Experts of a small language model.
Size: 12 layers, width 128, vocabulary 2328, 29.2M parameters.
Below are experts of layer 9 (counted from 0) of a mixture-of-experts language model. Rows are named router (the router's row for the expert), gate (a neuron's input weights, with its number), up (a neuron's input weights, with its number), down (a neuron's output weights, with its number) and show model dimensions 0-127. Each number is 128 + 32 x the weight over its row's rms, rounded and kept within 0 to 255. Numbers have three digits each.
Before each expert's rows: "raises" lists some tokens whose logits its average output raises strongly, later layers aside. This comes from a sample of Wikipedia text that the model never trained on.

# expert 13
raises: ".", "6", "5", "4", "3", " |"
router:107190120164119086138119197072159152093091138135113120070104104103098096074163086162162130100191132104101167139111148101113141152092069148134157134137146148165120187104122150151147130095164048153100118152181101164090180161105156149109145179094060151175126141080105149144086188069152174133140144147087133107128073181126174127123128115109099121159137154115144124109097158179136092117163
gate2:091107125149121119136172143138099115135166126102163112152125107079123162108101134134103151056108170119135119091063147208149136180153068084133092120091134091137109128145165089175155080118105081085111167115155097105134085100145166121114105104173187141161131101099076130149136057190143118058121085067090111137116081088090142143127092106121067133100160139181126148094103182172094126115116
up2:126124141167124128120131125087118165134157121123143140130126121118127187089121170099132150111165146089097183114137116144095139092177084148111095130132066192142096150121154149145115078182115186084087142139148065135137032131114193159117086147167132116133166137111117130101101107079187155092124080158120153129156180064056199109130164091115135110088110161171132131161068144182096133139087
down2:082097152140157101071105147145040107099129084133162072129111137103131146152105142123148143102130159108162148089110173078180139156129127136161091131181115121119140069162136114095134151062122131086113078150198108129079113174139133181097068134090113095095178125158139084128152086114105164062127068091081135139130128103177146088170092133119100150092166105123180103108123118073097067126142
gate3:107114135094127086127119116069147095136169136047105157146112121110130115125131102084103057121088147130140153098101118152068166134065139133120045138169170177143137141097114108110210111090122165088151101132125108115200145097084120144092136173109133124131161097219158157121083165094163165150170129123165144156133097110129120187096146178149162131123122143188059133153100094151122150093136
up3:173118087127161124107082110147139144210146170108142111101150127173107154120129149111150151125166118094109134201166108058161157111195112123106179095077077134131104057161118112121104179153108111191151116135149105200099135145118135109155120115100154173130108118127151050148135121136162095113092117065133092117086166193128088068145090147082147091099172106088104127127106153161147109175112
down3:102130147100097195184090140076098115103123155093175163179206152069130138106116089125141099102135129122072095183102148133140089109133140116108083153113148108198119129135130170150088101084144177129059134100073054119138085117091073104107096199068125097138087154134159087136106095096140144151059140191130121145184141138114178132134132147102142106156146109122157115159149140129116101149138
gate4:156151165109149105132122120210143122106127102135133145160124152129152123094120112169200108121106163136153150091084091129153127115136105163123135125119157130152145192111137115178104183115117160119116127127096165098094188173184075127157147129116124169149174153142162167141124107087155130141052146132100096112102075185154084103135131126137045096191179170169169156161156050088085137060126
up4:113121107121196146172103134090118095108172173100093156119092135122072136134136170145133180150126078029141080175110122144086080111115067075129100148117098182114077120112132116181136100146133170167119090175158141131087113131135112114140120096135186193089088135088117160173146126091121174096130124129113098113158138172160178132166203156104112128209117123078131157102112136132138126172125
down4:105140118128156162120134157123137128062169091094130094082194146156108118057164082070168140135181130110107071138097141077147128135088147103127100096125161144101099118173166126138130142190136130132191161164131126178115106169135150147116135118123188121189126131053100166147108075124135152121195154180114124115116077147116159134098131140134191077151061087150190172124104153153126160091139
gate5:130166100157067154146215163051145162077140179113110124127073126136140163104134123220161083131109165140125147095104054141156074094165125137152173112071128071124198153072118063112099143081175087141147110080134095132133071141151112117097155169132113122155115130122161102136114131158149135143116156165093141102110142163116155072153175143123102164124119129112118188153166131103142118116132
up5:165193081100102112162155122119146142205146086156096155136152092080150166162150106123138086090109111116135150118130139150085161150179111171127154131092107137080120133104097070172136163157139075104099103159120148193110111159101168122157108133181101093092102121093148103095102172078147101129184132128176149138106184146148113158114123092236157174133133119125187119089121151191154167158123
down5:146085093128165116186186112019086138124098164108105103095150107140056137130088107093149112146168109146146167156115185108154090168133098159143161124109090131154108113075154125122102123180154117090058151127089084095133119119105137103160147107161104135172110151109202137133120150083131136167127122138142135083155070147145113184158160061120087121133143106128199125112115167195115184121131
gate6:083091117126115121134179151104143092112113137071083105070140155078164127124134107195159129149129136097138127163108156118171136040083084161159099126120107133056120090142129145118081112178148027142099118102141133101108165102121099099122181059125119126126137144123145141117167142130163104067161180133101119145186119061118161157169129101159158115045132092125100108142129164117153179129084
up6:102081128086156107157231136093153064127144164132090114088117159063146112127130113153143157160128167085130146141117111095144125062136057137117110141129131103071123095151157145126086139163154041114124127108120124134098177117171071094081162107146116129135128086109133127134156117169127119078099200171115049125166123099103142144177175143149141077096099091076143151127085131078101125142152
down6:115132080116068118106104141141073142146157050131072062113166093105128153106105176155145161149079130153142134136157077173079132093121140073144121179124226144104145092158170123105150114079122124138096124130118151077136134149132117081111131215119144149156067093170063109080106111108133110162141179128161106086122123094135181089198112102173146122147118096087088129138110123121150129122124
gate7:139123084144118122122072170074162168097081145091131139126108128099113159161184102185137068144174088155116105153093142162139110177104121141134105074114082120099124097171181179155104155141087129171190166163171117119102135127149145116077101121124078095126135127180109130118121149065172121140144138135122173108149161134117116135028172121146132154139189109187116113114143188168165167060128
up7:139131130108120168152173114142099110133164063143126146145132111128106121073100196052125163129118203102111201126169122091114179086184108119114140197182182139170148168091066061087162105137141150092105114055122162124134128124105097133181170142137142156134162120092134121088104114163115131122117134137136107165122087145151130126219130143145151100133096139108141140143113072093138093186166
down7:164113080146135122136145102081093106113133141151084086090143139137155190133065139085157133172091132091149170092125131164104142068145151135161075126118155133099105093119109122066069097189137115147105145125064106120060146139149171134114114121137177160088094169160154121091070168080134162110155123155169148131092142119157071124189140144103194118148110080133115137150093138142077216119164
gate8:137160140129139125118137115119185148118106113156139240158066119129140132108130126126141103136206121100142077146070108125162169081110097140135117115107112146122144062147144114163165052112156092062020128120103125087136113131155116177127105121117130112082072142165100161110084163084141158140126115111127080090080093155068126157110092140108143107158149135135126111154198107083122081147097
up8:116075111127128128159118068126082120149152158129137041138143146132104122108120163201099140120047106123133135125178164125165091134151126052135115145123174085114168194131087103088108172138092170182155160156146167160112140159118154099156152154138156183179172117088146140148205127179111144121133137152085161154148166140212114120127165079104137163135129121114143182105110113167107154097160
down8:168096173101146159128177196136141082183148139096124120062099117077128164168143150150151130108124129166147177092136099111182104119201118171091117118078105154132112044113119157119130107024147160122113078102174143136125109112132106111209073163096093055101137144137132175081172091134140178130161154138141138159156135154156151130124138156136090104142086134124143147162149142103140170122150
gate9:142145128123151060144161161164137115119115129122126148075108120088057132139162139108174141158123100111153157145129095140113081149116082094128117079094183131111231151105107103174125133132130153185124116136141150128132181154121188122097125137171165170117130120079097075098091165138143117145105100088158129035087133174119153131148105103172117115142014115121110150080120131154182084164106
up9:108084145134148152111071097152113157165131194098169131162148104137161123188157137191150175165091111167131099176073160101109131102134147106127109138117126100135098133118063097039089123096132079119135191147119137142121159116104131177168113100075180081196129189162155189161146086106116156047128106130130145142114092117154122155183109126076154139114137097118130146127180094147138146086129
down9:052118154095145163085079163138141095123134157165142095110128139138108136154124110225108142141049164091119125126109125179101113134132128183113087088098114081123094105111146125102074217149092165088172153155116126147095119144180162130110121136117088128161136083138110076102156098133200085113128149132166143108098092121129088169109132121125170057126141124128088163171209110075102136148138
gate10:104156060158174123120104157122085097161098175192112124116138130164105100126162084127021111107176156082140118107063102117144157166121060098161124164153154111140137140153134107154127068111099133128091060167105140137077162175135099135140188140136150142117129158118134094141071084140157123133117124189153141159100165107201155101098142124170132120119134085128090174197128153111127106159177
up10:135147094114165148133079131118133141178117083132118147162095124103134060134116109079157156151101119142145112247128100132108128136159140134118187111156118120141182121071118103122118191102137142120130119223159137234155112108115123204131109094154136185109112111105135143095153131118096115160095145100087086130145061127119132150103134149144055116124148167159135185110153172140085122076147
down10:139067155139161107193143079111111142174157129072139131147123178120117125123042146166108095187118102165130116119096162116191089150119173137081125090111115173085116067125152156104094117168205144132142138114115161105141101116160145144158111183142126112127145093132116089054169129135142130087115105146136134079112144135110123164117155088105102167059120122123157202143135159094172214079140
gate11:088161149089145171182056079153127110130074132155081126146098055106098164135141182132160111114164128177062143129121145069104176129181094136148126003100060123181150090156155097139080115136152103101089158149148102121129123134152114104131144118149146113105098120133107135122138152129099177129188146160170118117099116133089135103099095100132131150122195125135166100140089132135118165194138
up11:047100092136103133178144126086145156085104169136109097119117139163112117081086133108146129148080175158151145121100111105074117107164051121183181090115178153101143179125129078108130120191132196162164104119115168102193108182103165133106143116160095100139104124138069110140138125181151090119094141129134139150110082118176129134197109082179105119143119146083112172147158102102064168143139
down11:141091137180143152174116085073131134154112129161145091184147156140074134125106129109156080162139122146109178150119142095205117102124141113106094151173155183142138171083094081131050142143148151112096049088158114106174111165155109151116157152142194118180142123117110071108093118099173160109186156133147221147127157127174123098162146109129071111084172119137140155107151096087129151106136
gate12:121143157113127108126164104116168202128073140108151172047150093115130142164112125188126104170141156128179100212091113105158115124137162103121164159225090149163132155087133133141052153125096174138164115170106092139144144198151142138120123125127104087161162128128108122121153116124163166118184078104144133142195076083126109132135137090112127162053129145087126183125088114119128092158150
up12:028123181129098108114080182142156129108157111050110099132180144115188110136155154122140105109125069067140130172136125130118140168101097164157079150090136141115082080085095160115124199132124154157159117132108103134079165141061132083178169060122177115118079127130092101068100095160132110135147187121148135125134106137117100176136105119119129071139139141123121148136169137105138176150184
down12:143135095137113113111126096131117156103132122121140136161149181167135160133138112150101129101076096155192146089113146124149078094164162140099117124049149102109150105144168177119123117098152114150071162086160152169135071178098084131130085097189129080090111112198174117115164095137105066104068115108151051160089098080087122164071100175114113138145116144101134151163143091106073186136091

# expert 63
raises: "0", "5", "8", "7", "4", "9"
router:126145120104154151154127123118164124100116056102179131065130174169158084091192144145154164113153130063101152123078137185125144140096106102127165134136130122117162183131148127196175087117147150111164175117121110136119186135126087166193049123136066129142097151097088151191101111066143110115114140128084146135162131131093138136159169100162128120151164204164131176076073142139108137158152
gate0:146134184149127103118163109155064075079094135149178088159156102206106067109155119130153099103109147137117088168108090150094112095164123134125163116194147102136161131074174149111115123079096107142164176076120104144109072099128096129120107153144114136161099139127151132138142113178081159168089131145084079133141127202120127138108135128119125157245143122122125214196126130137133129114109
up0:156158171154117159120156149095158086128085128130113105124162114080147121109088066137089112093166107172116132147152111080145143114105126124101122101080088088136118086187137167128084154153134049172114124091174100168094080142116107140138171102094115144110096119160092123187141138151160108066153169097130128182064187059153168135109153155175120120078110153143143157036145133161152101168153
down0:137095037105118115101155159217087133142115124132135115127112132117160070086122152143128216132137095107155112113107168068162194087163119108096093128114124157084148123142104147155147135073125127177157134130110095128088155169174161097156120148162137189125108128095117161161102105100115154089097114127185147084143079097063149176123078136129116130171160112138177091076156137138114199159152
gate1:083155149179151114071205105096089148081064102080158119147159148159093182150103088136147103126150090147130093152164127135079114158128092127144136181146111132105106118125130061098140133133124115133156096155128086148125075085099105119145109114117150067117115121176108132155132128183109083066122151130154126117119115093145206113069128103188097115146169137138168110207087221142132117158159
up1:096127110118117110037169083094103153092124122087102125126120196090131125200069073139094100135131089136103154139127111132129105152107097118084161163182118131075114177138109112086137145166112142124150132108187155090185083134107071145106115118095079134136084131132124146109118149179169107117116124127172165096157144076100096122135107085137101161121149134124197138190089165199204140082120
down1:083127120128144068157162193115122108175088163175118160133134139150093119111155097167112139133127141148117136090124120128094139115089157101171137107127152116154162087138156093098152177085110164110079094185114088132150145134091090066161107171108112075209127144143098094188147066118141117131120136151086048139049064141106152176149157158138122160122152194076180149139112121098167113144102
gate2:114124160145145116154111186131151114173175167117113060114137161137160090116126141179156161164118146097111154115106142118074131133065124139153045153154111167141142184037191174135064160117140158072106149159154107102135117150112143103135070192115135089108175105109158101210122113106128098130153174079120149089111152149098124123155108134129174134121065157123150115072115138097104175110159
up2:137182152125158108131116134148127129184163178140136096140156162079124137082136167157173121128092158048099172128106134115061136157080130102138065102146145101117148162041085165137097127111146173065128151116167094063132141168108088105126090165088085085101148100097149140177096095105126101114155141097097175103114103150083092129136126104145114125125073153137119124106117154136094230117178
down2:158147156156139161081067143161120145142109077041123178117147120186102132076217141079099110126138149187136104175049148134132128117175148067139127098078125065139167106132124121120107107164185163105186111146073107087133117129092116127162110077130138131107139130110123139085080163143153121174088112167099067108182097046129123117116144166112126098124128129097122149107149143132137143110095
gate3:090124127106129100102182175094119121117162103165068174176127162176142129156186129110164080135144126124101195117157113130073162155067159174154152188180158158094110140102098094103137138080102156115101131224117121090153119139081113155117182179083097150144136117129116146118095131173171094150128128080120123138155128082060133158091152191168164148134123113084136127173125179138115125098098
up3:190104155103115173152137099137163118124133162143154099158101087167152115123163143110174114113138191104150098112123137154148114144136135082119137125093131056177142076158179088162163098162110077125111106079111132170119138094138146064147149100150149097159153158132125095183188053126161175105163133102105078117083104177222190117171151079140149109203119160130136144149172125107137142129141
down3:145154121147127086158095119106106092089152170148130135121153124083130148128154100089118120077143128097114175088097149129080136049152162129164167130166147117107082209164142111105183118167111126090065100109120072113049125065103090144134132129143138140125168188156095077156072226129109049129137128144126128168107145114119053061130147145099145119162148141145103102119126142129144121131159
gate4:088091137124140163107117183195143128130117143132110165103086117114084082172119103173105135163115130101112137136116100155158155079105113130143079142084146171172151158155123151123082111236123129077132113185113148131095106145189143155197076124157196068117116147078130048162125115141134131144166152131104146104098098124121120141145043117182058151162142130107160119179132111133129131151141
up4:173077128175130106127077170184147161119100142110128180080049122091072109137119080134095117179104113103122189098171092151163102136152152175132047184079139179179128133152124150105138129159119191089111128171110149124102149107161133149101112137157189082136112127106112149153120140138153142121128193174090171132147125124140126137138023137138102111152122165110138063181122121113141148116118
down4:114120170103129156070095172123050130093139165104133155135176088132160144132213147138144158086142148135179114100114107112157197075125134129137162115123112134157135173133114116136184111161078131106193094163115139138115088117059161141080146149159150133010133085085142174174087105125137118130137110095126079093118095087123161125118063143154171116154170133136126122160095106127179108097126
gate5:128111110133110175096135073144156157115124130164156108169109186115107116102102104120166116071197176132117088140090058155122121137115115140124105126146140126140151107162142026128141066104127131190097109094097119154115105081156101135105123137055140128094164160130098107187151127120178167110123153131132140140076137099191126119116126171128104114165087110087175112105204042117140145082188
up5:122135102136092140126131156133141089095123163112109088162139177123093157068114069136147132075213184128098064056130089128118122148079127134101165126092117112123115100109151059092144081150082147131131116126132124122139134075177082096119155121060119144057138161135110074211126139076147121137155123123089116167132136129199084094114161152112140141118092110134166098154168123109108125081198
down5:074113149124089135146179101184183169081155165099124179135163145106115160143128086111077074140211086131113095115125160105098166134108118120176157160112140151195143158121121110125117114065122176119086145153122139124149114064194121116123144138164159162154139178178121092113073133163092043132153065144116108103106114135176101116201125130119111124111120135084129166155163151131122119183086
gate6:140104076127125115156115091076121113121065066102169125147111120121119155183123090127097183078102122141143045086140154154108136178153109160139079134172098143138081152092143145115143110132190102084087159126109149096090126072145143171163124120080145088189083141156132111143142137129135139137156131086153172146126112115140135129127044166066126148129079186168031143105133153116113076157126
up6:130127073110131127149126131117145134161132070065131105119096143052124182120141107162101135081106129204167092064115149157114122147140088111102145155180123113155128165126118140155182087106129117116134150136113198092068152073161122145087125129118125126140136140126136089134179133098120125141110144078123167118158143098147161149176079206136147148089099174194024126114104082137132054132101
down6:086095092155116084146150092159134139145092155095119126141108140078146117173121108143155159155109178186162131121187155113099132124147136100147150145115108120144120092096190188129084156177190159159110134084154109085143134135083165178162145060099113144135128067120088088185137082101118123173139135158123137071156122100139144124132103127128140047103110119142069098167105171047097112050107
gate7:139112094090169156120174090107097104087124065097190147136139115146177127137157067113114067149114103138099167153105121190119168094150139140052165096094108125111167121090076143112143100122121136092163172199151141102137145157079122164060121143150158121103141155118116156124128098076125107199067178195122095125106127121126191160118170134193145080086161128134097172107114104131127151123134
up7:101158083086130146126162127144124109086100086133209147109125150170181105139130051113143033116100096132112192150123139157096150157144138115100165106117098097128136157098116153134155064157132127116169158121168103133177099111072114161086096124123167145150184166131168138163127097127142146192085138174084099141132163110112157158130113191185147093078141080118084195107146126149161128088097
down7:129157140144100149093098090144170126162120083137115080111153116144169139124172126134093179182173183104143154099161133136110124141109163119144140080111120090184146184129129235156083150193146085123161109136124167170183148112104105133139070126131128114128162108095158123172069173162125165078126159171171085106172110105142177111111201136126149154116149133107142086165110099147093155185178
gate8:137099095073099131100105146092129139051146119137142118124147159198166104126107055120124127135127065107164109122148079092180180154180125076108129128149176150150148154100112074152107175160161171086112104143176112092174124091134136148145115102102193191144170140055109111134125129127171077151147130089130081139123178153109115147149072128157181130110153133136127192158138118141122075088074
up8:118144099151150124173161093182127106154114100098168086125109114133189110111158163119151099137163131134135125150114121123067134151124082154110083131120091104127126084181179177133128058110094142140174140110095195197137100136054098064099129129116066117109163061163141151162132136138153169138115120130142112059141103143124131091112160131070114047180121103100076085152193109147111162104131
down8:179122102089175114154097107130116095161132167149056165139120170136107127130084135122080060072117143142127109195150142108126096143094127149110164195118080136101098101119077088114161138061171112125095100123165111085135112123147205125089188148195145125169156096086166111101143127122105141150115128194102071114110170103187106122133160109177146115080145127121108166109069135131190149117135
gate9:101157079111081150110115125081156129083074111051150124128153103107162115135161161142152127108148121125080090093071148174109066162076138129173154154131062123090140141123166133119165126154115159109117134072163165107117156136157140104123123068062122074053125113154132133161147096079131148143195127144085099130096130127174099010143120154132147136159108130090121134162129071164139160133129
up9:137153115141144151141127146136101159173169110177122107131089130157124129063126092099095125155110139112166156158126097120128168184162135134060072151107165160162218161141129095081130174137106070078142121174117165114145109099077110146099116143134178116199156131198127137106111078131106142160079112126104140135089120194076157222049112085101103122104154111144138128115091136111117133167130
down9:150072125163170181161203074118147097190149096135145163155132160150139152143135114074157093160162127158089138121078153111115166131105114124129025128096114136106090131133126103107075114146142088107137084083171103116127110128135102107165085103177142158078134093128158107099133123110118126197128178132171115122107151063144107149140113134094191114110166135119158255161139122140111144118122
gate10:120115115150211166100133091149072163100115127135189165159106037126136134137144090072106208139146137140123071120085153110106105114148138107131176101094140128181115090090133135076139149142139117146064135144143175146117131158124118115120107115111102103144128178130149111123165098081145130191171099109116100176175089165190142171140109088139190135171140146099191145089077103122161110068140
up10:126102124086121107120191140128139077035144135103111097121105141132097138107135082017172106117194148137125098139189087100148136118128120158126075143128150162075108131137121145142102116096060190139158139087162136142150125183138142182149121134088088124108118094114132092088113150120100113159094122090092100114089150167103121151161170164180095133170167160125162093042101142144072109143117
down10:163136134158139109133183134083127095124180101181083120091128190061159155076171151116077131091128125208116162152144106114095117139130124126113148163160130096128123146099203119129108099109160032138111093141191177127173117120080108077120111154125132146132155128130131099134112084178075083161130089159176125134147132172090215065174116150151140107143116116148103129173142146147126092127098

# expert 73
raises: "7", "5", "8", "6", "4", "3"
router:110139093112155090137131144101153159094107130081090122118125163153175071114151089175155115096137107068164135074103150171093112093059116067139170147176130086134150131095198122173163089139156191121152169146093097118136145130128108146159070164091094109121107143094061130167102116097078102096105117163075113187136170103123104064187156106146111121163120168137165145088085163132134090144130
gate0:101115114102076121101082178125172144107155150101161135153127098093127080126119122162137196113124137145144122121090143186218100188193031066092099158148096058191161120139162172146109120137147101111108170086091096112102158132154109082128126076118143122114122139127186148139142146167133119102138127076113140156115161104079088089157069116109129132126106162121107103172167110117148116100071
up0:168143111159130096141127129152120182176118142096104156149185150127200196119081127074140126150124147103109139182156135145134123069134133147178142109110154200123086092133067109146101157135141184136133081149148098162156120128151168163166107138119092141150102137109060144130099058077110094130117198147115101106103092116157157139119128102122104145143138127154114131050079116082086135170228
down0:146077114150118170134149087130101132194138158122119207131150150190116154139176111142134075077171097170149111180138123111099139154163108126139081157150153134117179137114128086125099076077136139138143144139084113181144163120101174109109103175172080109151097181075114191090118106147155143133162176132137074110162165115122068082198120131086107141108118064149102156096077157148149168160120
gate1:127181141163185158115114174145098130197091159151141053145117128173121144135133144153172090154163093116105122105115156147086172107133103120174172149125129148102144091175131141057113077145155159134152063168159102169085092135115112130099092139135105119178138153103078113097153131088139102127125157142147180136099197030145108074123139203147141140115124132110095186128115123156193116169116
up1:135129150113106092131146090128149151133184093081107153119140190074127082133157131132084097144146108142172135147156034136085090116152180112077094120111136105171100162114096143122142144077083102123135143091111162133110143098107115143101177117127173135114103089174132116124116152102121115074095104159091096092143128241066151160141082124103165118115111084163201104150139119101063119059145
down1:168177144090158113155138133073138087062087097130118127132071173130111112156157171059171122119039130164139129118139208142146099156158148113163182182112140150177112192138142098152117178076166143148137144088090124121140095186115133182140182124143148144108128119171101134148110179090157121088108130114119104130091103151101125146166196080087056124147100126146135158112106112111094159146112
gate2:119141091139220149079128116146075077117140120117174141119159123154119078131135062150137097123150107117157114129074118163140166205116113148140142115049114118116163154083209134080117137137118193055139103125134208126088119057146122131110103144096127131115124140172140104182141156120153166089111140091136134154175099139153188127152110159112082112178158185164133153117134112133142161117179
up2:152138108128107097158092076106162115156107151183139100144118185131128165081131178136190158109126113087057116144159146116081121105151157082110161119165110120178100164158121086191150115078095085175169119120098046122198140127160173127163122124160142133134146098124092087097127074183109095146165096148128160094125140138138137125106159062130169121071158059100123139157112158098094126103076
down2:132093113156150138023119138118106094095171145058111113113074166148120100157124143143211084092221117067157143131167188131155090140151159113123122172092148164049053089119135158123141140121144167126148109141141174114132087168111127125137123122089118118151182170107096137132169051159128080136122122147089113175121138141180137136130075128102116123125122125118111068088128116116101136142120
gate3:167092133112058137078129115128146165128133158169062100097089105123147150125186091116121161149168070127143115140062145178126128165101130097145148149120137148123152077155150124087158048101110167086130137117083169135134133103196066126106091099079120089141179180090149128176147125101124160097149089177106152129044140137150154108146094159143172092169142105085159153130113149171117165089092
up3:122181133135141161134127052121128120142078153158173079128148117125149095165134157062115111077135169130167057152134095156153094117098106185124137128142106158126076139219097105152130137108096126168116106094100120072139184104111097153079105061121079140123122183109103145154149111117173144099114115137138166140105202072163142093117097134165060107170122122172188158108155086152132110108157
down3:144110097150064088108066145166155061091116129129154159161150090106134179120136111078087129105046087076099060105163148127140152128140131121187124112074170120173091104114110154105167128090090116192078088161160108139132141076158139144157170139132158094117122142080135124095079135142156140076157077105094120170184135078125119117120158175147076149167118113095160083149122099128166116143155
gate4:105191118110187138069121157139132097129074121078141150137092135108222148115101110111119182145085084135150128115113140197117119155111145098127131153107189150132070169094141093122115101152099139116123122085099110081104084121200141122105145155130066115112096093124120080104134135134100130171139149153131148178083130151099126084156131151056058116076076094153045108173145143107167114123114
up4:143063138132099113187102096148137150147154158144164114131158130161076115156165136128126028105208128141093159130116122044129095061147098149111134128125083106120186094175143143100149178100137121131147114148167101192119157122065103130142117098134171131131142129133114163149110141137128146114160125105115128092191168140195123146097178071154153128190125145065197158135107109102084145149098
down4:150131169154136204185115121165129131161138150152152151089126098118121120114105108126144087084156114066132134174032128142155186059095126124072121098182135095083134121184121123147130122163149129124128159160123141150107063099184082083164067149151128188094148196126108122137123142128124188194116117165151111183159119142123119099151138177144147152052116092135127072118082117138126117132129
gate5:125116114146159112126119057150108117163117086088159155117107170107095173113124158180106125123164155092127082126091061126167073124165171152123172087113104103123131125121129121120146106118157121120139126092223124062117102144141087115155115177157126153163106073178160113143163035177113163082082066116183114099140172103081122095181111155142159126138128142097131060109113157121133082141090
up5:168131143113122170119135105100185092098136079093157132104135165150121108103166152165157132138112144089131128130132119104132169068112064139142151130171134119184102095162111077098128091129089155088137155146116113102138149103146148131115066117165129068112126127178145141072192096111089122138161092108108180104076079096192186115095152137085154058167164060103139053145141142090079100099164
down5:112143127076134070113127108132092176136161157131113128118171151150154170113125149099084120120106068075107090120145203118141120082111090169167186128155126078155138108190089174085159109088170133151080172159087152049114097114048107123159064116108142098138110092148158148071108108143138103077126131179128130121153166134169116114080151112102155129186137119143147096149144181185160126132142
gate6:126125117147095112106181189088142137091081122143119154132105147156173190245131150123156133136142132114193113153119128131150114103137114111092126124098151166118103125125152166171083161185125140115181114129083173148136181150149162128115087138115122154071174136131071091151156093121097139094097155147112117107150134125129136057127141101106153173111175128193173118142157134067079042137193
up6:100146166099171126165091082148122110172108146106082096135153100094080065046155095092114096093095117129085133116121114122124134143125135160184135124180116104122116136096100104105179089076146132142056138096150054126121094104116123123120195119119132123171073109115167147070132162110180134175161123101115113171125096132151124178142129159125093078137057134058103128112094134192139186115083
down6:078108112158131134083173152089144157063190162085101109162110098085128144094122166115182150189132117077189133100087114091137028109110135145122149114168137176155165121113126164129030088118113195100165112094118146115179170108103161124115138124113092121127144168156169132091137151128101108073102125104140092142142125131159142176100110130121197070109141141145103080106086134134123162103156
gate7:136101153134141166119112128177192212126104179158122132132147120127120179154130109142136179137160111111137121099136120145125066114067128095181189157133117142161180113121121093107075097138086144132122077094097108115080086115140089108092158131114110137148133170098077165104137161105145128126088098172142079157145136114087054146112124043141028144080178125111175138076118144117103150082119
up7:077107156105132116116122119162187143138076100180165119147133148114110131126136133132138144131144134096134130155089171076168107134089135171146123125096128135132183042089108091082089106148167081127120111118084129168060088110109084200156209122110137181105109122120080140111100118079166145165135039065131148126127143111128126169127058098106091170134102168158096051160125129119104123155120
down7:122102134139132205096137159121165187124147068173168179134130152120145122121134115146179127134103118066132128122169054124131095123162110116137135109114152063131161159135065141113063128099168203090175132123137085121084146126166157086140104080112118162152147155106138163085112148132129099119151115082092145136108073053100076193134138151094141115059061136153096132084125142131185106108104
gate8:180139158118208059176092191097139158109074173142134146185108069148134118155091118112138061127155112111156088179172142084100164085110133118201080117127130166139110141092147091170137166136122126069097096123147101048121157080134123157160104094115083119162096143134077122128097127111147137139136137127067128105133087081126077142077106144130133177122146144136129144104106087150185152098145
up8:084079136159175150081140102134109075180105131161117108123184121103099168099131155132165139128110116163091179126083115087154100097085125170092121097080134118143158113116092134137086153050109086147125154138079107187193130186136099130120112153158160140090160067110156171107129071149077159171146135194119134194094132149066110172140134137087138077083139139095152100136140118138082097166138
down8:082126177152127143136158122173126091147048143175167104065099141107125081134130116129075090121108091134098125138090123147062219130121092090166185186089137088133101064156147147114132110061154165126071096119118143148157115133096110107131083145121094147139195124123127113149099064102131135092176118167131083061145155152151130121099127174114120104148140135172086108121135165087069118159127
gate9:140122122181144116104131162086172122139160134131116124115080166106097142118143119144188133188162096155151133086055133077123121198106058094111061081092115100073161170090188159167111131096160184135087153139121179166145147118148100076104149154167142158107157117107100015138105138060093120131158165135120101171115133154100105131113110122128123079100163135129140147126128100140128117176097
up9:105129137134168157078118156093098170176134097141146122159134106153119134112050109144106141176125123111072126152123166114120091148141075134112122138138159161067134071077109187136081189095163101171099178115125117137156085171060076120172164155166125094146074112155052114098022142104149139156088148086149143173138119109113139178086163155098145108117129109109124141124069137128101121137131
down9:154161181154121132154123155131173109114111093111140077158057130104111142100166174087154108103103067079137147089160143092139154180107143158151120064108105136143114165168141158107099151152154134171123080171155162118117168118192102081168113104162135183126164145162158078127147136116091149184120058111138154129116069173142148125108126121156181065103123123097121125131194102093166046167129
gate10:101127142093141133162163165087128172130102114100100112176123133128120177141127072097119154097097148151155161181151103111111155142100119152169242109129116173086121120087126136114140099139172102158114094092117116099116137078127150173115170141083120132119146165149124092143088122101093053148129174162112088115118062090126112070165162132092098108159112153145183110124186067112087175038122
up10:124197131161112106083145153088122028136144109165120140135142133108107115126177161147169117133121129111083161112125106159095128141114121189112139130119134133064161149097148173099124163084167091108062134042068120182141135124146083146155085210143071094206122141115102093111194074112108087080133068110117141156117147143135115153145117148101159131173127129122107102123116142183123159127161
down10:147129100111097104081152117146132100143099100161135162112126137101113119113089108132177135123154159150116128195212080147111101189092158117182133126090140106110129081073070138112181123143069135160168197123154143100062178102153191119088168176128090069130131063117177131111157098166131141176114121121094171122173070113121159181159121132105101127170087173164130113107145148133118109091119